{"n_layer": 9, "d_model": 384, "n_experts": 64, "experts_per_token": 4, "d_expert": 128, "d_shared_expert": 0, "activation": "swiglu", "moe_layers": [0, 1, 2, 3, 4, 5, 6, 7, 8], "router_score": "sigmoid", "normalize_top_k": true, "routed_scale": 1.0, "balance_loss": 0.00244, "balance_bias": true, "init_std_router": 0.037, "lr_router": 0.000945, "vocab_size": 32768, "norm": "rmsnorm", "norm_eps": 1e-06, "tie_embeddings": false, "optimizer": "soap_variant", "lr": 0.00366, "beta1": 0.95, "beta2": 0.95, "batch_tokens": 65536, "seq_len": 512, "train_tokens": 1066000000, "steps": 16266, "dataset": "wikipedia_en"}
Below are experts of layer 5 (counted from 0) of a mixture-of-experts language model. Rows are named router (the router's row for the expert) and show model dimensions 288-383. Each number is 500 + 50 x the weight over its row's rms, rounded and kept within 0 to 999. Numbers have three digits each.
After each expert's rows: a language model's description of what the expert responds to. This comes from a sample of Wikipedia text that the model never trained on.

# expert 41
router:395615470524526432506486487459559495414498501417426448481598496585485416487474443569432498447480455537446502424494440525513477558629488506501537462448578483500478611496556473583570413451436550539556523438537595539404582461523466608501504527536469450483568511531454463487510437471549576529
It responds to: Column headings, section titles and cells in tables and headings, such as Votes, Candidate, Date, Nationality, ==See, Week.

# expert 12
router:524481426469470475483430536567605435535455475564472466454484496434431423526518452433515495494432618438570423509362499536526566566539464475491476493397612561427467539525441520453436517497546467522563495535588536461479507463480467555562391430474543454498522487459537515581514523449544544574
It responds to: Inner or final word pieces of technical terms and foreign names (Hydro, sulfuric, diplodocoid), plus adjectives like medical, human, natural after of/and.

# expert 31
router:472500469512490450510526457514537507554462485469525524545628531535557489456459512563436408482499422537471520539574434466532474505421473543487550594449515555511507558516521547555556471454509546578551477452571493610530503460461450477449468477509506508506583523497482524504545457460544609530
It responds to: Wiki section headings and infobox field labels at line starts, such as ==Career==, ==Personal life, Locale:, plus sentence-opening In, After, On.

# expert 10
router:469590463498488476554475483516436588479464500545460522549454570500477495416551496431557488538479416468510425466428546503487507473449545504513524429531602550594498573485624625500489454469503547569630528401507605455438559483514458505482454514554438512443478539556467527529515511474494548572
It responds to: Early word pieces of surnames, species epithets and uncommon words, often after a first name or initial, such as Orz, Shwartz, propag, Dur.

# expert 6
router:480511475483434496554435564498468464533446420420431512387439563501498441445429504501482467547450478472468491474477590575569543528429490567592403416502563475442499508574395501500504463477456468567492569508564527487461492523448437426473380475537489415447511533560487490607528549588477610554
It responds to: Adjectives after the/a, including suffix pieces that complete them, such as new, local, same, small, prosperous, unexplored.

# expert 4
router:512592490457488413519451524484484433412466556528451449410442502504463397488563496426509466421489489522593442495394458455555494491428523393505413522500559401513514529524452620446479426501587484497546447415503577498424537462578522443512494535559451494555523539514516567417520449364534529548
It responds to: Inner syllable pieces of foreign surnames and rare words, such as Man-ol-opoulos and Tendul-k-ar, plus numeric magnitudes and units like million, cm, ft).

# expert 23
router:415471491533472614493483488524426585507490524532516530562487554512448534482592576473463477518515455486540462532499575503504540399562451513476474540465464422436472575396484530541535478522469522615566569375502508454399552495454488486627543567402411519526365477482403505531484482539496477643
It responds to: Forms of be and have and similar verbs after a subject, such as is, was, were, been, also, became.

# expert 29
router:532520527533493473419448468457524488473592452453529352473473464507520407532516493528379483386404431481398472443563518482544518528479485506482512437454547507556464572457559547510433419514448477521603511531495493506481479471591474518502529532463550481568499333527593431618455524422536483547
It responds to: Verbs and adverbs of starting, continuing or returning in narrative, such as began, back, resumed, continued, then, end.

# expert 58
router:462526464492523489525424483462524416435467521588448378469491439489509478501519435551491568519478470495417548608439494543512531560520560537467509501484533480421496576541534549548495532530477504530597522450600506557398530534569477509495492506493490501524573543494456411569460489485487615521
It responds to: Coordinating and, but, or, & joining items, possessives such as 's, his, their, list dashes, and line breaks in football goal summaries.

# expert 30
router:477529411365477386481503463437477555376519524538555482506581506547529424427585420469527509472447503457487495506587498510572387482540469473531448526475605475558531565506485564518386572470437463465493455459463541458519461439573503547521494496489512489494448473487458574460463553546515576562
It responds to: An opening parenthesis fused with a capital letter, such as (M, (S, (W, and capital-initial word starts like New, D, Col.

# expert 18
router:535548473479470490455481490460453466424521555543520494517426530467521413530534502526451502463473527331499437489470423499515404435440506539502443555520567508544546530531448553519489504613620497574480475440459529510476498481481472488562483577532423512589506522525479556497421495574489522517
It responds to: Digits and decimal pieces in tables and election swings, such as +1.3 and 2.41, plus short name fragments like w, P, ber.

# expert 24
router:511592523396504513465513550543382513480430415478447413444413517491457407578563486586451560462419479483431460536481484518478496529477570438400583420498536489490538519586425505596465594555470518523488503525564510608408471512583538436453438465462481428505542519495526503490498542584505495499
It responds to: The words and, or, &, et and la joining two nouns or names, as in Native Hawaiian or Pacific Islander.

# expert 27
router:537453554505391441519379559441492516486491417501353603500471551464591380463422442453487466469504526469469487504540514541483561519504464514464465490566480442579505581474490549497538427551457429505483497488439558546482543417461487475561475527467468454545563427428620490466542442510460562455
It responds to: Common or proper nouns after "the" naming places or works, such as city, town, village, New, San, Battle, term.

# expert 54
router:515556509577390442431547530503479478371393507599475515584466545498547481583471533506466488444469497524584456484580595405479543403506426481449384414503499484510491466480509521547511462415499493477530462434473466535429544428518505573583538516530438523538576501454532538568448531538440483510
It responds to: Relative pronouns and auxiliaries starting clauses, such as which, that, who, had, is, has, with, plus opening quotes and colons.

# expert 63
router:412590450465475407455440437544497571433479451522605506507484501460519386509565494445486510494404458518526557515464496449528570481499427471424449523449516486481484512510500583532390495477557543533510483485495506434565525449526424468560520564400415505506495453546504514575512478494531541483
It responds to: Single lowercase or capital letters beginning a split word, like f in high-frequency, B in DeBose, c in combo.

# expert 55
router:471561569582508467546436494454438426473495514445488568454632502448545494474467466487449553466455519466559504489557449545444527582580497586530555404536503571406528553435530465495431439552481399554521562507522562505420482402468481528541532479535552497454597450476445393528513583575397506477
It responds to: First words of multiword proper names and titles, such as National, World, New, Royal, Mrs., Bachelor, and opening quoted title pieces like "T.

# expert 36
router:393540454510461441504518392466479517469452576500555471524625421513564475517522554499438471432484453509469503427466508488551441471534421424535571517525588535563572516449438438455504559589500583567521540443430553597527523479466459461503501623448498430512482490586468460493500408608431512391
It responds to: Month names and day numbers in dates, such as January 6, 9 April, June 15, plus in and table pipes.

# expert 53
router:454536408610495421496571523392531373527577389465423540423615556432432445577557471478483491462424533501472557467526549557590511494456512501523490496519446542510482567541449508520554460550426546482524553451543575386531583473473465489568516471506546381480489492525542485461354535540404616494
It responds to: Nouns naming people by role or relation, often after a or his, such as member, player, director, officer, mother, coach.

# expert 11
router:443551535455465416481489456530571459454633432414458459493453520534606404580486443489467521436407486444461496447483515542486492450470511553479455516566550505542535610521517482480544481500492488531535547510601448480488512406592493472556456579573482419532543461522512459511490397382448579491
It responds to: Common nouns and noun-ending pieces after articles or possessives, often before of, such as production, population, manner, adversity.

# expert 13
router:458546418616504493566563548494472519486477552614449534485575516545454492536519441532426499479501379475446507511582505582563491437496373548461479518453547391508478417504546546454471488512446445512565456341478497533558541553542501551520512413446600477445546421500461440516525523461425507577
It responds to: Mid-row table pipes in sports and results tables, plus prepositions and infobox labels, such as at, during, Born:, (aged, Coordinates:.

# expert 43
router:479502504507550421446479471430391555363505469480443553460471494490511413566477497541541559461498513555519548438561411441495522488568428527540482437471507465484455553578520531598461549503480493524547564464438558524492500474488394485380456407491535385517494486539419419505485495438459514455
It responds to: Lone capital letters and short first pieces of words and names after a pipe, "of" or "the", such as F, Le, C(er)cle, P(aganese).

# expert 35
router:450481442534454451521545461540507534533571495533494464452574488543470440506576486533447457530410547505541439412523514538500496463477461581426566502432514550436546615460453540628532581505450577510506446502460614503494466444530634438575509542506464419403481569603602410465551563491476451541
It responds to: Capitalized organisation or competition nouns such as Award, Championship, League, Cup, Department, plus list dashes opening infobox fields.

# expert 34
router:472479471538488439460586486494531562445549491411510494480486452521519445467511481493465498478479551442552559493496456538517480395485467510513495490489454498459568461565341507479518614618464458498493467424501522488502571394526535506585477505505508477484446521487517504610470575574460511530
It responds to: Determiners and number words after prepositions, introducing a noun phrase, such as a, an, the, several, two, various, few.

# expert 40
router:527587515443471411492478543482541477442505462515449460477464511505552533520520452501485554476531476461481507597586562486464449453564475547431437482460575476494430526457511455495508520508548492549539540463524528542462559524499558516431476533508587517480464511497500522619505430449422621500
It responds to: The and possessive or demonstrative determiners such as its, his, their, this, these, often after of, in or to, plus line breaks before headings.

# expert 17
router:488547540496496463458504505436439541514455503568495565508506540499471434521648440437426407468453461528456523504595506509537524513598469567523538494458610499527477527517447579541500533469485479554620449377506506566415496361535504460530509429568534481483544439466504459485517498522460633602
It responds to: Capitalized final words of proper names for places and institutions, such as River, University, Street, Castle, Hall, City.

# expert 47
router:476474555638495431514506534491461479472490366450416568389550550508521508561495426472479528514477509588525570470438415564488525490491487564461498431427541533493450506487479532537497500445537507581556465503515612498439474466411434386396498469504494434481395528496519474511523525468434508476
It responds to: Word pieces inside titles of works, episodes and proper names, often in quotes or tables, such as Monster, Love, Final, Du-ce-y.

# expert 60
router:528614557427510435465536502546518536450520535438459495517467479519540405490482463419483419425435515397448572515595522484478493465532562579475412449463534506552602496408577517458373414575580491521549561489501587476549514476584541489537451548574447515460510455588421533511469445552418485513
It responds to: First pieces of words right after a or an, such as ab, inv, reg, def, and new, Little, single.

# expert 32
router:460396449482517475488495475472372564574503413585446505594439422451513472506534478517455541478376508480487534547469470456492493508552437418492491543501511436500473525409484564541475424500507409589495486489441496512550450408501482538515494401515514510500475538563456555484498467538569520498
It responds to: Middle pieces of foreign words and names like Dordre-ch-t and Phala-en-opsis, plus opening parentheses before numbers or letters, as in (6, (A.

# expert 14
router:396524513535446523482447523485497530574490530600491543501608496454536452524576441475427518495503487516558438431483417549443537445558454526489509518461482509432488602522530510474578497401384491495512499428575424462448555372620517517466468462488575466526586498543541398517525511440470606487
It responds to: Final pieces of multi-piece words and names, especially Latinate or scientific endings such as -us, -ians, -ology, -idae, -ism, -ness.

# expert 39
router:429506484552391477457520525543545433534500477413501518563527544575515468495526431463530535479466451471471606456588468563392526442570466584469460535641503400473469554584491429535474408568473441462638530497533534516455445473522474492450519492504501559531587531565567498501565368447444519416
It responds to: Word pieces carrying a trailing comma or semicolon, like services, Davis, 1989, ), plus inner pieces of surnames in lists.

# expert 42
router:518516512483514433518592507519466443437492424434480511510486436557572507497524510546545503476493502500565466556424548597441475525554401533447518511346439563489544567515540506481481490439513557544544552543458575494453450472429472517510457499571387418511475496545597492552392495531442600515
It responds to: Determiners and ordinals after the or in, such as only, same, some, first, last, following, each, next.

# expert 7
router:487522496471496394442519569483607515417420538531550466439482562469606481503486449521507522428550540429582538490510463505441466456550575535524479379499620484554489587532485485503546543436584501515460511400468510461493501419545502557476454522469502496570448406542528482524498521477445573564
It responds to: First pieces of proper names after a pipe, "the" or "by", mainly given names and initials, such as Mike, Stan(ford), J., Saw(mill).

# expert 15
router:573530440563519432485508508460430504427432483618379485425518504427503439498479530504469571478510547445467552467550421537447453490579474563484488504554509483524488578492491529504509554424487473533554497523539506390466538371526525484474539505537559490536454433535513514541462437504371527527
It responds to: Sentence- or line-starting articles a, an, the, The and list dashes or table pipes opening a new line or item.

# expert 21
router:525510443495380601503547446421526459492540569515382528509526581503496502557546505541380600504503463482418479469506499532519524453458439519534571481551589440529461563563507588595546429537459489572447447494492473637515525405562582517536494644489543454524510451597513423488507488454448491549
It responds to: Four-digit years and digit pieces in dates, tables and citations, such as 1969, 2014, 1953, especially after a month or pipe.

# expert 8
router:496502555483421572487534513444558504520480478443467504517587523454546510556501474501499534478421448570441503365480543472607490513517482540504531524478504511530469512612493504468526446503558500551525501487564519451466535463506645468601404522452471470471526406542469490586470519441452532439
It responds to: Commas and semicolons ending plural nouns or names inside lists and appositions, like diarist, Jay-Z, members, teams, others, by:.

# expert 51
router:485537538515447522477459513510554559405396400484444394523455498501550523491521429634472511485455484452488454484522541542543531511606547531395473553589553428479513519601478498518550453492453516476510485527517474562427506468538487443481433559535498550484477408529466423428455541592446542533
It responds to: The, to, and, from, until, and dashes linking ranges, mostly after in/of/at, as in from the first to fifth centuries.

# expert 3
router:511453439459377417495476492553518450523486390461392449467536505481491495520600495490438544544431466558537550490473545549508499458491557620410509571390514539554444455490494568593518499434581471515550480530446529466500458508551515455435500586521537501509495469534478520523470515395415535553
It responds to: Past-participle and suffix pieces after was/were/be, like blazoned, held, modelled, plus decimal percentage ends in tables (33.29%) and closing parentheses.

# expert 25
router:461584509481494436513468448519516500495402437484502564441428503448512524533492485465523592412469454479539394494602480556535540450536398489441522552550559500524559534454559535480517562485500522558501538564571480532532502443560582576508502479540492489561565529470519502476465490563468548589
It responds to: Country, state and nationality names and their pieces, often after United, New or in, such as Germany, French, York, Indonesia.

# expert 45
router:492579538509507460441448463459484510414533424521497499471475570521541435492517442482485535480451424447618505443505495592611401519462392609543523515539553494470451584476444570409491475442485471571466489469492500532502503511455476492549444501506555460477554452500491549467529527524427449493
It responds to: Adjectives and nouns for states, governments and institutions such as President, Senate, Soviet, Roman, Republican, plus inner pieces of place names.

# expert 57
router:411539455475493553526482502460469516528475546436452435447452485448619531603474458469398499522434471523611500473441486576462448475516419536485554501464586516531482506492514480448520609411522537520551456479547414576464440464466483489405437495473508403433455448504582550546421473566488520601
It responds to: Surnames and end pieces of full names after a first name, such as Garner, Bouton, Brecht, Cowan, in cast and sports lists.

# expert 44
router:408521453544360503469548517443458523499416486495521467509466418565458496537470500594493438368454503392377459474604562559443474476543426550612510544536486443490439584435473498493506539525503544452504486480513524449463401495569502478604425558502427470544483422510523499468447437456507513491
It responds to: Short consonant-heavy pieces early in foreign proper names, such as g, iv, qu, anc, uz in Saint-Jean-de-Luz and MacGillivray.

# expert 38
router:454511509539536554491486425474557530541456563512397542447595556537498478470500497506457425393543463449456562508545396500528429491528441550534572460545570457492496482435531520494517418441570424486513515463534558487390491484483507541415415491472536444510547515578536456513501461440437465431
It responds to: Pipes between numbers in sports statistics tables, plus place and nationality words like York, Angeles, English, and on after serves.

# expert 9
router:533577582455474459536511522432461592506510571475545450496418562566525407571438437549498545457519408486512509504497521461457385517466473564570495394408625516548474576574456504546488552448512576489548486540516516508481517465528449501502516546505458551504499401522525512507487447429442621542
It responds to: Score and record fragments in pipe tables of tennis, volleyball and election results, like 44–15, 10–8, 17:30, plus position codes MF, DF.

# expert 48
router:521561461474490437451577439554476577549492465571543438502452491589557469602464427456388592492464391529545387608552485479546461494454488525474466500494572486484500568422520514592497539447504572683478533478495465538458505505527477530437500584413539445463486488447498531501480480535414615584
It responds to: Uppercase letters and abbreviation pieces in codes, tables and acronyms, such as the X in ZX, the SA in an InChIKey, and III and Jr.

# expert 33
router:469572486464582487509430539422602487540463424442502452406495555477479524608498437568506518502491488455546477520533502544524517473467440582450505502504569474511464540489407479511500549526514497547575525411539524526516487437469523557539512537560527530476509434486544542509405432581482537598
It responds to: Given names and their word pieces before a surname in credits, cast lists and biographies, such as John, Robert, Éric, Debi.

# expert 50
router:557496486430491481478502526485497448485487536570554546396557515397592434527546456454520503406548538442520448504473533592504613516473416560518394474494506493505412459489465590466457457449541464463552542559610548557493523495531434527549453445571479430499492456572586545487387479444436458498
It responds to: Pipes opening table rows after a number, newlines after title headings, and infobox labels such as Born:, Genus:, Country:, On.

# expert 0
router:472450481571527436432482560556474540387534479503471481452461478441433513550607488478481462464395471488532460470554518607512442485426591547458535545505510398542475562494460591528495468472502579587545457440438545473471486456539476474522537544484481497602503537497519572546489531493464596618
It responds to: Object and subject pronouns and past participles after was/were/been, such as us, him, built, located, shown, spent; also name pieces like Ch.

# expert 49
router:491505465454413484483493472520506547482469438553493581561481562377532444575440465421521469495519424492485569495518441459499547494503560474445513502494499459592527411481466481476384494490534492497573421362577545556467477509430519449524492528420541559547536503539518437464544561470514432422
It responds to: Content verbs and verb suffixes in narrative prose after subjects or to, such as wrote, won, lead, accused, develop(ed), (struct)uring.

# expert 20
router:531461522572530478459469522485507524439490530483435591644530580504496399480498477527521443463431496524472492509460555486466457508524528541539530458498553510630401574432450585566481586518508514566500477462515466477532497466466511558562512603541475470483571486610409540494473513480403578455
It responds to: Pipes in table header rows and track listings, plus word-initial fragments after quotes, like st, post, "B, "D.